config.toml
hidden_size = 224
n_experts = 96
hidden_act = "swiglu"
normalize_top_k = false
balance_loss = 0.00452
balance_bias = false
norm_eps = 1e-06
batch_tokens = [32768, 65536, 131072]
Below are experts of layer 9 (counted from 0) of a mixture-of-experts language model. Rows are named router (the router's row for the expert), gate (a neuron's input weights, with its number), up (a neuron's input weights, with its number), down (a neuron's output weights, with its number) and show model dimensions 0-223. Each number is 200 + 40 x the weight over its row's rms, rounded and kept within 0 to 999.
After each expert's rows: a language model's description of what the expert responds to. This comes from a sample of Wikipedia text that the model never trained on.

# expert 39
router,287,275,197,152,227,179,226,252,245,248,137,128,197,243,218,193,157,175,170,172,157,198,200,240,274,222,154,122,163,220,203,225,185,116,196,204,169,139,230,168,232,208,200,173,189,190,245,240,202,201,255,166,152,226,186,173,176,234,174,245,176,155,253,195,171,252,170,241,204,229,216,138,176,278,272,288,236,171,192,148,193,213,194,235,184,142,218,193,175,157,233,210,168,190,227,160,182,167,136,195,192,198,237,210,227,258,217,208,277,224,209,191,183,236,194,189,157,217,194,194,204,252,247,181,221,181,273,114,152,242,267,176,220,203,223,158,186,176,117,98,253,209,157,252,168,223,144,126,246,164,237,268,226,224,211,177,188,222,218,221,232,179,235,112,183,182,228,167,160,257,159,212,138,201,257,233,222,256,251,243,210,162,173,190,149,267,209,238,220,233,202,289,138,206,201,151,166,155,164,161,144,216,177,170,159,194,242,145,124,246,180,274,230,166,238,208,255,135,229,143,218,174,218,157
gate0,184,202,200,177,195,245,265,173,151,204,224,219,185,239,209,168,215,253,192,216,189,164,175,248,195,261,164,254,208,145,165,248,147,174,128,171,168,141,220,155,236,236,251,236,194,179,194,244,142,96,248,195,278,235,209,223,201,239,196,173,137,220,147,169,246,115,180,182,252,258,296,246,173,264,254,254,182,196,259,214,186,211,110,237,197,230,168,211,186,254,147,210,162,165,204,190,165,205,151,212,180,191,194,263,259,210,214,267,184,238,260,263,200,212,169,153,124,158,151,150,266,178,220,225,120,248,218,174,197,155,165,177,156,211,179,242,206,169,249,174,190,114,248,191,186,198,235,200,203,203,197,175,154,201,225,130,194,231,275,216,174,224,238,185,167,173,145,121,213,280,310,236,186,167,236,243,209,162,224,181,179,231,258,246,185,261,186,204,239,193,166,210,200,168,210,219,261,216,129,214,208,204,271,136,235,196,253,182,130,191,174,269,212,225,180,280,185,253,246,221,199,175,198,221
up0,191,236,187,162,156,187,155,230,213,128,193,153,242,221,234,130,181,141,157,168,275,261,150,175,122,183,207,196,208,154,143,226,157,215,275,186,196,196,225,249,133,168,223,259,215,267,270,225,174,228,170,154,203,215,250,225,244,266,169,186,205,193,231,180,211,241,167,210,196,118,229,194,126,179,186,215,260,175,194,142,177,216,217,121,200,252,191,215,288,195,143,232,185,214,211,220,130,222,193,220,175,204,251,206,155,203,211,202,196,188,258,211,209,200,262,238,222,247,199,186,232,119,314,217,264,157,202,275,132,147,164,194,210,232,243,259,188,218,171,177,168,197,252,192,156,203,217,261,222,273,243,139,174,172,213,224,164,200,181,214,220,131,223,191,190,164,198,201,215,170,213,228,236,107,244,120,150,227,195,250,179,150,97,260,192,238,233,229,227,189,132,238,231,205,199,129,164,156,223,167,163,240,239,174,212,186,254,234,193,190,236,220,147,223,197,232,205,129,180,278,263,244,267,187
down0,157,250,176,219,180,197,136,195,153,177,186,209,161,264,240,210,259,176,175,272,195,231,227,190,244,218,208,217,198,239,250,228,155,207,209,177,181,181,201,177,205,181,162,291,192,169,185,187,186,178,152,210,217,189,214,210,232,283,197,149,158,78,219,192,233,139,155,106,210,290,171,183,227,230,219,248,246,145,247,212,240,220,149,220,166,182,128,128,133,200,183,169,210,164,209,199,253,219,142,173,195,234,200,266,314,155,203,260,236,152,222,194,254,165,202,151,202,158,150,139,234,281,213,196,262,262,179,222,163,199,249,159,219,174,254,175,168,179,205,203,237,223,156,227,230,182,267,209,147,183,217,186,164,178,229,223,175,206,203,245,155,240,271,208,159,201,214,41,202,224,199,169,229,264,232,218,292,243,184,244,201,221,169,174,184,225,191,227,236,228,196,207,196,228,216,136,247,169,183,254,177,116,169,274,192,189,222,204,194,224,223,187,195,208,279,161,262,153,156,223,156,214,255,153
What it handles: Sentence-initial words. First token of a sentence or paragraph, often after a line break, such as However, There, In, After, It, Both.

# expert 9
router,165,186,170,220,216,218,178,153,107,204,156,213,253,202,170,213,225,149,121,222,222,266,216,171,156,253,181,213,190,296,168,242,166,242,130,194,182,181,183,169,238,116,179,192,121,231,176,248,214,211,154,221,209,205,258,150,139,206,187,153,216,211,148,268,232,240,268,208,259,233,170,280,230,269,206,310,155,183,209,239,175,198,147,228,223,177,215,264,185,263,224,242,150,239,248,164,180,192,158,162,202,213,207,232,155,196,240,207,221,237,237,192,226,239,190,174,142,287,265,156,209,227,160,243,221,147,146,263,202,228,172,171,210,177,144,254,218,171,232,196,206,164,195,216,116,211,267,201,212,176,136,240,187,209,175,205,223,206,173,196,173,235,244,175,247,230,236,246,227,235,191,267,281,181,219,237,127,172,222,207,160,146,190,187,242,258,223,242,252,295,200,208,163,181,196,104,185,188,255,169,177,226,197,219,281,232,192,258,161,172,218,211,239,244,259,165,163,148,149,214,196,249,211,257
gate1,137,153,135,207,208,229,223,229,224,152,241,125,158,239,189,223,192,219,242,188,169,226,214,222,212,192,125,199,183,231,255,190,239,202,197,90,271,188,227,223,148,192,230,248,201,211,198,157,238,153,218,167,178,227,188,182,170,204,215,195,276,175,168,202,180,210,171,193,229,223,172,175,256,160,222,221,134,263,217,150,178,176,198,196,147,186,154,239,175,164,183,189,212,172,226,243,249,190,223,281,267,228,186,201,171,263,217,174,179,145,158,171,194,250,252,165,191,138,187,158,149,215,142,114,177,205,161,150,211,175,205,204,227,217,260,128,142,311,186,152,186,193,196,244,197,254,254,164,197,269,203,179,288,215,123,221,273,148,173,256,272,291,218,220,188,149,255,223,235,182,193,166,224,153,229,248,209,174,239,228,244,158,132,156,189,173,239,220,206,165,185,221,267,159,151,183,118,129,233,241,255,202,93,199,225,155,197,218,174,171,188,212,260,147,225,182,230,249,164,193,253,242,258,240
up1,231,241,239,117,184,236,156,242,224,211,140,157,234,114,203,144,270,222,218,195,223,195,174,224,236,240,211,194,206,153,169,292,196,226,274,232,185,179,236,161,209,182,220,200,240,214,196,224,253,174,259,173,246,227,224,250,195,166,260,251,170,208,209,221,247,143,245,222,137,158,206,207,276,208,154,199,229,205,194,187,199,227,236,219,252,231,272,260,153,227,158,225,276,184,141,178,233,225,198,170,181,201,129,237,171,219,233,200,198,234,218,238,204,249,232,225,203,150,223,175,201,216,260,162,262,166,256,220,208,200,202,205,229,202,117,153,210,152,203,246,136,233,219,151,247,250,197,174,154,172,199,202,126,227,206,148,297,292,267,111,195,230,147,182,264,197,153,245,178,192,154,146,203,221,177,245,263,152,161,209,171,206,254,189,184,204,232,195,164,224,237,102,179,225,234,104,206,257,175,241,199,150,177,179,195,134,231,114,139,238,218,216,179,266,151,240,229,156,154,182,169,272,186,197
down1,192,216,220,221,238,209,196,184,215,209,196,257,230,182,253,148,233,152,186,240,173,212,235,247,172,151,216,222,165,205,140,159,219,183,216,169,259,190,201,187,248,207,244,221,182,166,171,191,167,259,197,216,136,229,166,213,185,101,295,188,234,206,207,203,197,239,197,244,200,184,272,241,167,192,257,159,177,148,159,196,115,167,218,201,205,202,215,200,276,196,142,251,255,249,194,246,180,259,202,289,190,261,117,250,117,196,201,197,243,244,209,228,168,169,136,185,190,185,222,191,183,187,267,185,191,112,126,147,161,193,165,92,198,234,188,170,151,242,150,202,161,218,214,87,206,195,196,127,221,223,173,175,194,154,225,221,207,158,123,139,209,229,112,206,246,181,269,215,130,245,180,151,147,207,226,122,173,192,200,173,164,156,239,242,190,161,169,200,187,237,182,183,168,250,250,181,220,252,233,210,229,253,164,138,104,185,257,164,257,211,216,181,237,180,229,230,157,212,175,223,202,154,305,191
What it handles: Clause-ending punctuation. Commas, semicolons, colons, table pipes and line breaks closing a clause or cell, plus conjunctions like and, but, however.

# expert 19
router,176,176,171,243,242,213,240,251,230,175,100,216,129,172,151,189,199,229,214,172,236,158,187,230,131,117,208,163,251,193,242,175,260,155,198,152,150,180,185,161,176,172,258,179,147,213,130,121,172,169,178,127,145,163,162,191,243,159,271,193,152,221,273,193,191,165,212,246,161,194,203,212,256,192,167,175,206,194,184,208,214,281,189,241,163,165,204,214,148,160,214,303,223,214,208,135,198,183,156,303,288,209,237,222,252,245,194,222,169,189,178,172,232,257,167,152,209,241,249,185,244,115,192,217,152,226,262,247,227,191,189,176,136,219,211,168,251,222,113,238,244,220,267,231,224,173,216,236,162,184,171,186,228,225,249,255,202,277,217,114,165,166,143,193,222,200,210,180,192,116,245,195,193,211,190,253,221,203,203,152,222,202,202,233,176,223,216,180,145,111,187,149,235,165,213,247,238,231,218,197,197,158,216,172,278,175,235,196,204,222,298,147,221,159,197,213,264,267,193,170,144,176,176,214
gate2,170,218,188,205,187,214,174,229,209,188,262,191,261,247,178,182,216,286,282,151,238,235,165,146,156,200,169,157,201,232,264,263,152,191,207,238,195,217,175,162,258,158,268,207,174,175,150,206,177,144,156,150,258,120,176,153,187,273,166,222,248,240,194,155,265,189,229,158,203,164,187,205,252,172,239,203,303,267,239,259,150,213,212,275,208,171,147,154,233,226,217,213,212,222,159,173,235,208,288,144,234,179,185,130,277,157,246,177,276,212,233,187,228,179,225,231,217,249,254,199,194,213,187,217,204,232,184,227,158,113,126,246,226,192,166,181,169,170,185,203,198,206,182,213,185,136,194,227,232,168,293,216,208,269,145,168,168,174,261,203,142,163,253,176,261,187,160,273,215,208,180,187,251,173,219,242,236,220,183,203,236,134,196,225,123,195,182,186,140,259,257,226,195,241,209,211,170,192,185,211,193,214,191,193,236,243,276,119,126,177,140,211,166,274,160,163,254,218,267,226,235,212,178,220
up2,183,203,206,197,206,110,176,180,192,247,152,180,179,167,218,181,153,228,221,163,209,289,237,252,218,195,190,239,208,237,211,172,197,106,245,170,176,205,219,252,287,146,202,153,203,215,231,216,210,229,174,175,139,204,152,208,194,230,193,163,299,207,180,145,231,170,172,155,223,234,208,182,238,232,215,207,249,188,239,226,200,189,279,205,212,149,226,190,175,288,112,204,169,181,172,237,175,163,177,185,225,158,160,119,227,215,218,168,162,233,286,194,175,209,171,178,180,192,171,198,219,233,183,195,291,188,226,250,199,156,237,220,197,185,219,215,218,137,179,210,240,157,186,193,204,213,218,184,215,191,131,278,142,202,193,183,166,185,164,205,207,178,131,151,171,156,233,149,191,189,152,143,262,194,201,176,185,259,250,319,185,195,184,136,146,223,279,279,172,203,224,240,233,178,221,135,193,200,302,212,220,162,120,117,170,110,181,97,200,186,214,255,201,227,216,213,213,168,224,219,227,242,220,339
down2,219,244,213,179,219,206,210,166,185,207,172,194,184,241,259,199,263,183,198,130,137,184,145,179,163,194,223,189,251,181,122,275,247,238,233,189,208,216,217,201,195,197,246,211,215,229,189,209,115,196,240,222,185,256,210,184,246,213,147,214,230,134,241,202,147,264,137,129,260,231,253,213,221,161,221,217,247,134,226,217,177,176,195,188,282,159,163,204,242,238,231,144,181,197,210,130,151,228,220,186,179,164,166,206,193,173,273,194,181,206,234,249,172,220,236,237,187,191,246,172,68,190,220,207,160,187,237,189,241,172,194,180,236,191,246,203,143,244,213,163,273,204,139,227,160,187,183,225,209,223,254,159,199,208,179,157,233,174,138,252,85,148,212,214,188,187,236,256,266,211,182,173,256,196,237,152,152,217,180,170,204,201,231,157,235,199,141,156,138,225,157,250,203,284,284,179,277,175,144,173,230,108,108,227,139,184,191,280,208,208,205,194,250,178,205,207,207,122,230,214,220,278,106,167
What it handles: Second pieces of names. Second word piece right after a capital letter in names and table rows, often Spanish or Arabic, such as L-an-terns, M-as-jid, D-F.

# expert 13
router,242,211,208,202,134,273,173,137,205,237,128,272,236,177,185,185,239,190,106,141,203,256,202,205,174,200,236,253,166,183,190,147,237,212,212,244,134,275,185,181,114,206,204,224,181,157,179,236,191,184,244,213,216,181,223,264,200,261,239,175,219,276,161,257,170,171,247,181,170,159,190,202,227,279,272,208,204,190,191,213,168,196,265,126,234,230,212,185,149,175,160,244,112,235,219,218,211,85,118,181,243,258,226,210,160,249,196,252,153,260,245,176,164,247,207,207,178,265,146,127,228,211,231,211,238,162,194,157,261,253,162,222,182,240,165,235,242,219,192,199,202,178,225,198,216,262,177,214,200,243,260,134,268,227,178,202,226,211,195,196,138,180,280,178,200,257,204,211,186,244,270,265,254,178,231,270,179,158,141,172,160,264,240,256,294,212,190,205,247,192,204,251,164,139,183,191,240,237,189,209,271,146,214,184,227,236,175,249,232,165,218,181,196,205,229,233,224,146,185,202,234,171,228,177
gate0,174,188,190,178,166,224,183,205,161,205,250,217,197,210,202,162,268,230,222,215,224,170,150,258,179,310,168,251,220,171,156,234,166,196,158,205,166,170,229,165,234,245,246,272,185,186,146,246,177,112,192,222,255,212,177,247,192,205,159,203,142,205,128,196,302,124,189,188,217,291,301,267,140,281,281,254,165,219,239,196,151,208,104,212,232,204,228,231,217,267,132,205,156,169,236,217,174,153,186,213,199,185,170,238,220,188,194,189,203,223,198,282,188,198,181,135,114,175,210,142,272,198,226,263,135,258,222,193,211,138,195,187,147,242,208,206,206,181,243,204,213,111,240,194,177,195,262,200,228,235,201,224,133,174,207,150,220,233,290,161,193,227,213,232,190,216,207,137,205,230,282,235,187,203,214,202,191,208,194,145,229,282,252,215,216,225,223,187,203,173,147,212,198,176,215,219,295,234,128,272,221,193,241,170,238,204,250,224,155,181,154,209,202,219,163,279,198,260,191,220,213,184,183,199
up0,179,237,156,175,195,131,207,228,223,171,225,141,199,185,251,85,156,118,193,142,221,231,128,212,133,242,222,181,263,192,155,229,175,229,189,190,192,186,228,219,129,130,216,187,165,251,230,207,208,247,198,150,204,171,225,206,268,276,170,188,236,205,221,195,222,243,224,175,194,135,213,204,123,153,213,158,195,182,216,187,183,202,236,144,103,224,169,178,263,182,200,316,223,224,200,209,158,236,237,234,158,196,241,185,173,224,248,220,186,209,248,191,175,194,225,211,185,268,185,171,206,140,267,241,217,153,216,262,139,193,193,165,191,218,201,225,162,151,164,200,222,185,280,172,202,253,251,260,262,280,188,121,158,208,171,208,173,195,189,185,225,180,206,236,219,150,191,207,206,169,214,246,188,115,227,149,103,204,187,253,174,150,82,284,196,241,231,247,226,209,178,254,233,173,188,135,159,183,223,149,244,236,235,204,215,203,204,165,221,180,272,221,158,262,208,181,271,161,224,298,236,220,228,210
down0,214,243,206,143,189,175,164,242,160,262,176,247,177,271,188,185,224,170,187,253,198,177,193,206,230,209,250,268,181,237,260,160,162,240,237,215,208,218,201,155,247,194,159,219,182,190,189,183,199,225,200,243,167,163,224,197,241,227,257,231,159,128,204,198,238,208,204,85,173,264,230,115,179,225,226,145,226,173,229,105,229,221,190,160,137,103,176,151,175,200,169,152,263,140,257,137,210,218,256,222,204,216,232,279,251,162,165,176,249,169,198,129,203,232,161,152,200,148,240,159,190,250,179,212,182,236,232,160,135,158,257,200,196,190,224,145,222,183,244,190,207,241,211,208,287,213,232,223,215,163,199,133,177,193,193,230,223,213,201,305,165,321,180,188,158,186,195,92,218,213,233,192,188,199,220,306,224,206,195,244,208,218,201,151,202,235,147,226,221,170,188,203,194,219,175,149,172,178,165,213,222,149,186,260,189,196,272,221,145,238,186,217,194,266,313,164,232,189,142,133,183,264,197,174
What it handles: List separators and numbers. Commas joined to words, and, or and pipes that separate list items, plus numbers in tables and formulas, e.g. Blue, thick, 226.

# expert 0
router,187,250,163,228,275,244,199,130,230,197,167,197,298,166,126,158,234,235,189,220,237,189,268,201,179,177,235,187,235,211,190,191,158,121,243,146,146,188,230,213,150,182,240,201,205,230,187,207,218,310,187,209,179,268,152,191,229,169,220,246,203,139,164,276,217,171,134,201,112,156,259,217,248,221,133,173,245,209,137,205,233,198,244,139,192,249,245,162,252,205,291,239,153,181,163,194,185,213,218,212,164,175,248,254,252,271,179,126,239,199,192,161,236,271,187,153,230,240,199,254,196,196,271,202,154,210,189,272,240,176,180,143,258,143,143,241,209,264,159,139,159,238,165,127,221,136,171,204,160,253,202,257,254,234,215,219,200,202,225,155,193,252,188,231,199,211,202,193,193,127,212,136,193,208,159,206,177,215,228,240,236,190,175,186,211,164,214,170,201,194,194,134,134,241,166,183,221,165,242,173,186,150,188,219,273,237,215,209,172,214,170,154,119,126,192,213,207,164,114,198,243,243,238,201
gate2,138,267,154,195,169,201,185,232,208,188,247,199,234,261,219,201,196,252,269,129,180,207,138,147,168,205,197,153,199,250,240,251,166,152,194,218,230,195,186,154,255,162,302,171,153,178,169,229,189,151,137,159,273,151,155,134,207,257,161,222,257,236,203,143,250,153,183,141,202,147,225,238,214,142,192,198,287,191,230,298,213,249,251,259,219,208,140,176,282,211,196,175,222,196,147,158,253,195,279,175,203,168,192,178,258,141,216,183,248,149,272,175,225,173,258,209,202,218,259,183,208,223,174,186,186,189,204,203,192,143,114,234,191,183,178,178,143,125,173,232,225,211,171,164,185,165,144,272,254,215,264,221,211,273,146,203,158,141,238,209,164,195,244,194,259,195,165,286,226,199,153,183,262,185,240,232,189,208,222,215,205,175,180,221,148,160,180,183,174,255,230,223,213,187,211,179,189,203,203,242,214,210,186,201,207,275,238,130,160,225,141,208,156,206,104,193,255,214,282,200,219,272,203,218
up2,205,202,201,225,222,170,158,199,195,259,152,209,184,167,200,166,214,232,211,159,240,286,253,245,155,201,207,208,191,195,214,209,220,158,219,199,118,230,221,257,303,168,179,152,223,202,202,206,183,229,203,201,180,183,148,222,172,161,193,215,256,239,179,146,212,162,191,189,200,279,227,174,210,232,221,228,246,222,215,177,168,184,225,227,223,110,215,199,168,312,139,256,162,218,150,248,186,223,196,155,203,113,173,113,217,222,211,150,128,213,260,225,238,202,145,172,184,172,205,249,200,218,208,203,261,206,191,215,203,113,249,196,189,182,208,172,203,187,174,219,217,197,190,205,205,217,268,213,223,184,160,246,137,247,142,158,200,160,158,186,205,150,130,142,185,193,183,142,185,194,130,107,263,243,188,214,208,279,223,301,219,172,188,181,137,210,321,256,194,161,200,231,171,151,249,135,204,167,281,203,254,169,167,109,160,145,213,122,170,186,237,274,190,231,207,202,193,185,286,235,228,256,182,270
down2,196,226,177,218,209,217,222,206,184,221,205,188,145,206,229,169,262,183,188,167,161,168,153,193,142,196,234,164,258,211,148,318,264,240,239,209,216,217,227,237,208,140,225,157,199,264,201,190,175,185,235,206,171,185,181,221,270,221,127,251,253,144,210,210,151,271,146,171,219,179,267,183,208,181,173,249,235,174,227,232,196,206,236,235,247,224,187,209,230,233,230,142,167,208,244,178,171,274,218,192,265,157,212,195,185,198,247,209,180,202,255,212,168,195,254,238,255,162,312,111,79,184,188,170,185,260,231,201,215,129,191,194,241,201,215,186,131,183,228,169,269,230,179,160,172,186,175,238,195,197,185,191,218,188,233,161,262,221,156,223,169,199,219,234,227,161,226,295,265,160,141,203,287,237,259,158,180,206,157,132,245,170,214,243,200,150,125,141,179,205,206,192,164,239,282,193,296,208,200,214,226,148,151,250,189,183,232,260,201,197,198,231,218,200,191,171,202,82,220,207,191,224,168,85
What it handles: Country and place-name endings. Final pieces of country, region and place names in lists and tables, such as the a of Java, ia of Australia, York, Japan.

# expert 33
router,189,212,217,267,236,205,131,236,244,132,209,151,245,235,187,228,217,97,187,150,157,175,206,137,211,299,154,168,143,209,239,276,185,172,211,237,162,151,195,182,184,241,160,167,207,220,154,259,175,205,202,225,204,192,235,189,218,228,169,275,203,180,156,152,218,184,167,224,216,278,229,167,256,208,265,220,199,192,150,115,171,152,190,192,157,177,201,195,247,161,264,194,145,169,297,205,168,232,119,200,188,223,269,160,202,164,203,170,257,222,189,200,283,181,88,178,181,261,237,179,131,194,208,158,239,142,203,207,112,167,234,148,201,163,199,118,225,254,214,156,270,195,156,263,213,210,181,190,157,197,213,239,155,164,166,187,144,136,166,257,249,207,177,193,174,223,170,171,142,195,133,245,247,212,186,160,223,247,227,214,259,161,212,242,197,241,259,257,285,206,215,263,189,246,146,256,213,184,168,192,186,178,176,200,142,233,207,274,172,233,176,226,189,148,196,247,210,214,227,156,224,182,173,185
gate0,195,195,179,176,191,233,238,189,153,205,241,205,222,211,194,172,239,213,212,204,210,199,149,250,166,266,163,267,195,146,186,243,176,186,120,211,161,155,189,168,246,222,264,197,197,158,164,224,111,113,242,182,271,226,215,207,166,190,185,218,143,251,142,160,242,172,202,199,235,288,294,248,171,266,246,243,156,229,229,193,197,198,86,212,198,216,233,187,191,305,165,202,192,192,208,182,176,214,191,201,195,179,203,279,255,184,229,243,156,172,181,262,235,137,121,153,137,225,193,165,270,178,194,267,137,242,232,185,169,145,184,199,154,229,198,233,152,125,208,174,205,142,230,209,168,214,254,221,248,231,211,191,191,226,204,109,198,214,328,182,174,262,229,199,144,217,161,191,182,228,257,224,201,216,247,224,221,179,219,184,169,241,232,199,183,223,179,200,264,208,155,197,220,165,208,199,242,234,124,212,272,184,223,138,221,200,244,214,119,126,168,245,190,195,207,267,168,298,280,222,224,182,198,222
up0,180,258,180,163,221,198,146,197,218,134,213,173,237,224,221,159,215,142,186,139,267,258,169,149,179,224,227,163,174,167,163,211,141,179,234,138,187,204,188,210,145,158,203,213,208,255,251,221,205,242,157,163,188,156,252,189,234,255,207,219,177,193,176,220,234,249,227,212,212,156,251,147,122,173,200,186,247,191,175,161,181,178,236,159,164,217,213,213,283,195,197,289,124,196,212,162,156,200,202,224,207,214,248,202,171,220,272,224,182,135,257,213,184,190,268,179,241,274,212,151,196,151,305,223,243,154,194,260,155,140,158,174,199,245,217,233,195,202,147,190,170,188,238,190,169,249,257,247,239,265,192,148,205,208,224,179,209,199,210,202,207,149,239,175,205,195,240,215,227,156,208,276,227,108,199,160,82,253,134,223,117,201,143,276,247,252,224,263,251,165,149,250,215,196,196,111,151,205,185,196,182,212,251,205,215,147,221,198,191,177,206,204,134,177,192,152,247,152,168,308,268,234,259,182
down0,141,260,164,138,223,211,133,207,185,214,191,217,144,247,226,207,278,185,155,275,204,211,250,206,255,246,230,244,181,287,213,215,152,226,225,171,204,207,204,155,234,189,129,220,166,168,188,185,197,231,179,233,193,177,241,219,263,259,211,261,173,131,165,230,260,170,146,90,266,270,240,117,235,171,245,246,159,181,225,173,241,223,150,182,162,132,150,160,166,176,192,156,179,150,237,175,252,200,221,168,177,200,247,222,294,122,230,267,224,225,205,204,177,217,188,199,131,117,192,147,281,243,231,172,194,238,203,131,123,171,194,163,216,169,308,210,249,211,182,194,193,209,154,232,270,218,247,203,205,182,232,173,190,179,264,166,190,220,201,224,148,248,265,207,171,178,194,115,214,227,191,206,182,218,214,204,245,189,207,216,254,205,196,180,198,219,184,247,188,156,178,253,227,193,238,118,204,184,212,233,179,134,182,238,183,234,243,237,160,197,235,182,152,181,281,138,262,168,149,154,140,209,220,166
What it handles: Line and name starts. Line breaks and first capital letters after a line break, hyphen or quote, as in Jean-François, Eilenberg-MacLane, "A.

# expert 16
router,314,178,172,209,253,230,210,260,246,268,235,141,110,267,211,167,129,130,226,176,149,170,239,151,139,177,170,151,166,262,249,209,228,183,191,250,244,210,199,241,244,232,164,169,308,194,245,198,221,240,204,182,229,228,214,198,190,197,150,208,226,140,178,179,134,230,214,239,212,157,247,159,235,236,209,226,135,178,180,174,185,155,173,214,210,182,208,249,206,183,219,160,228,177,264,280,120,220,259,202,216,217,264,135,219,268,211,207,149,172,202,207,156,138,145,148,200,276,191,276,168,175,147,225,195,272,206,148,136,183,211,210,216,218,205,218,242,239,191,172,228,220,218,227,160,188,193,128,183,192,146,231,153,236,234,206,157,210,144,164,200,205,242,150,139,271,224,189,211,196,189,208,179,238,261,196,213,194,188,195,236,139,145,206,222,194,237,232,97,264,136,229,194,197,247,240,145,216,183,174,178,155,145,176,202,168,180,218,189,207,194,207,254,245,247,178,194,190,133,172,110,196,293,153
gate4,154,205,150,203,206,204,235,176,186,196,244,166,201,177,211,179,187,199,229,185,177,218,163,228,265,199,148,230,293,238,181,151,223,187,167,222,210,220,126,200,148,176,227,185,210,259,263,174,279,117,214,168,197,196,240,178,184,281,198,191,165,252,212,276,219,185,213,204,309,155,222,203,175,175,176,339,129,270,208,172,235,197,171,162,208,198,175,282,183,263,164,198,284,191,157,166,223,170,105,225,189,176,191,231,157,167,236,188,164,149,222,218,205,216,221,169,284,273,202,281,167,158,228,124,182,228,229,213,216,247,192,194,229,169,249,167,219,194,177,198,230,223,226,161,197,265,267,200,208,148,228,210,177,235,243,198,220,237,267,169,166,193,209,200,197,210,122,186,168,197,216,135,159,234,192,204,222,237,166,288,233,250,228,111,180,181,185,228,191,168,252,188,233,257,290,123,162,253,148,182,228,247,191,81,200,179,206,199,169,219,231,226,210,213,198,237,215,165,200,207,132,270,179,237
up4,128,170,226,197,186,225,161,246,155,234,240,162,167,135,179,193,176,172,208,195,174,218,216,243,312,228,157,212,242,245,207,157,223,228,174,246,262,141,235,204,226,208,217,161,232,198,222,198,254,279,214,182,224,153,157,155,200,177,265,130,220,249,227,269,193,222,321,207,226,191,182,166,140,200,227,237,184,249,148,243,209,261,252,213,162,198,147,188,217,200,127,137,223,234,150,161,216,234,183,173,155,177,225,228,184,248,176,203,205,212,212,180,136,155,160,178,264,201,276,163,169,197,196,205,170,249,234,280,120,258,209,248,254,196,236,175,130,196,181,160,183,214,208,168,181,200,145,215,233,136,265,277,174,245,193,226,226,171,258,80,128,229,145,215,180,182,179,254,211,242,191,202,192,193,255,105,167,222,185,223,233,178,239,177,141,243,160,206,295,254,183,140,162,214,249,201,180,208,188,144,227,203,214,209,216,189,234,182,222,262,148,231,162,277,204,248,133,192,197,221,200,233,179,163
down4,138,181,220,170,225,155,172,170,191,190,255,209,117,153,206,237,250,134,220,184,159,178,238,146,178,207,165,183,249,247,163,249,202,206,253,219,186,224,115,129,227,98,199,213,253,165,217,221,244,192,215,135,198,295,205,198,195,203,167,187,181,193,168,248,257,229,177,232,200,206,196,201,199,238,278,133,188,233,135,217,136,220,194,153,194,215,223,176,222,80,178,247,251,222,206,235,264,219,197,213,268,197,185,209,184,181,190,285,177,271,140,260,190,269,179,194,303,216,285,241,167,160,227,205,228,223,259,132,151,150,134,171,162,249,214,232,191,200,218,209,216,236,194,148,260,220,188,207,236,123,206,148,215,209,128,243,213,269,171,222,173,163,192,215,197,186,190,207,233,190,178,177,203,205,205,201,159,214,212,175,195,297,186,196,228,204,210,158,218,228,133,191,196,238,176,183,162,203,166,210,175,242,153,236,206,294,237,142,195,178,210,324,304,172,217,250,141,182,231,230,216,184,166,204
What it handles: Title-initial capital letters. Single capital letter starting a word in titles, award categories and quoted names, e.g. F in Feature Film, W, L, T.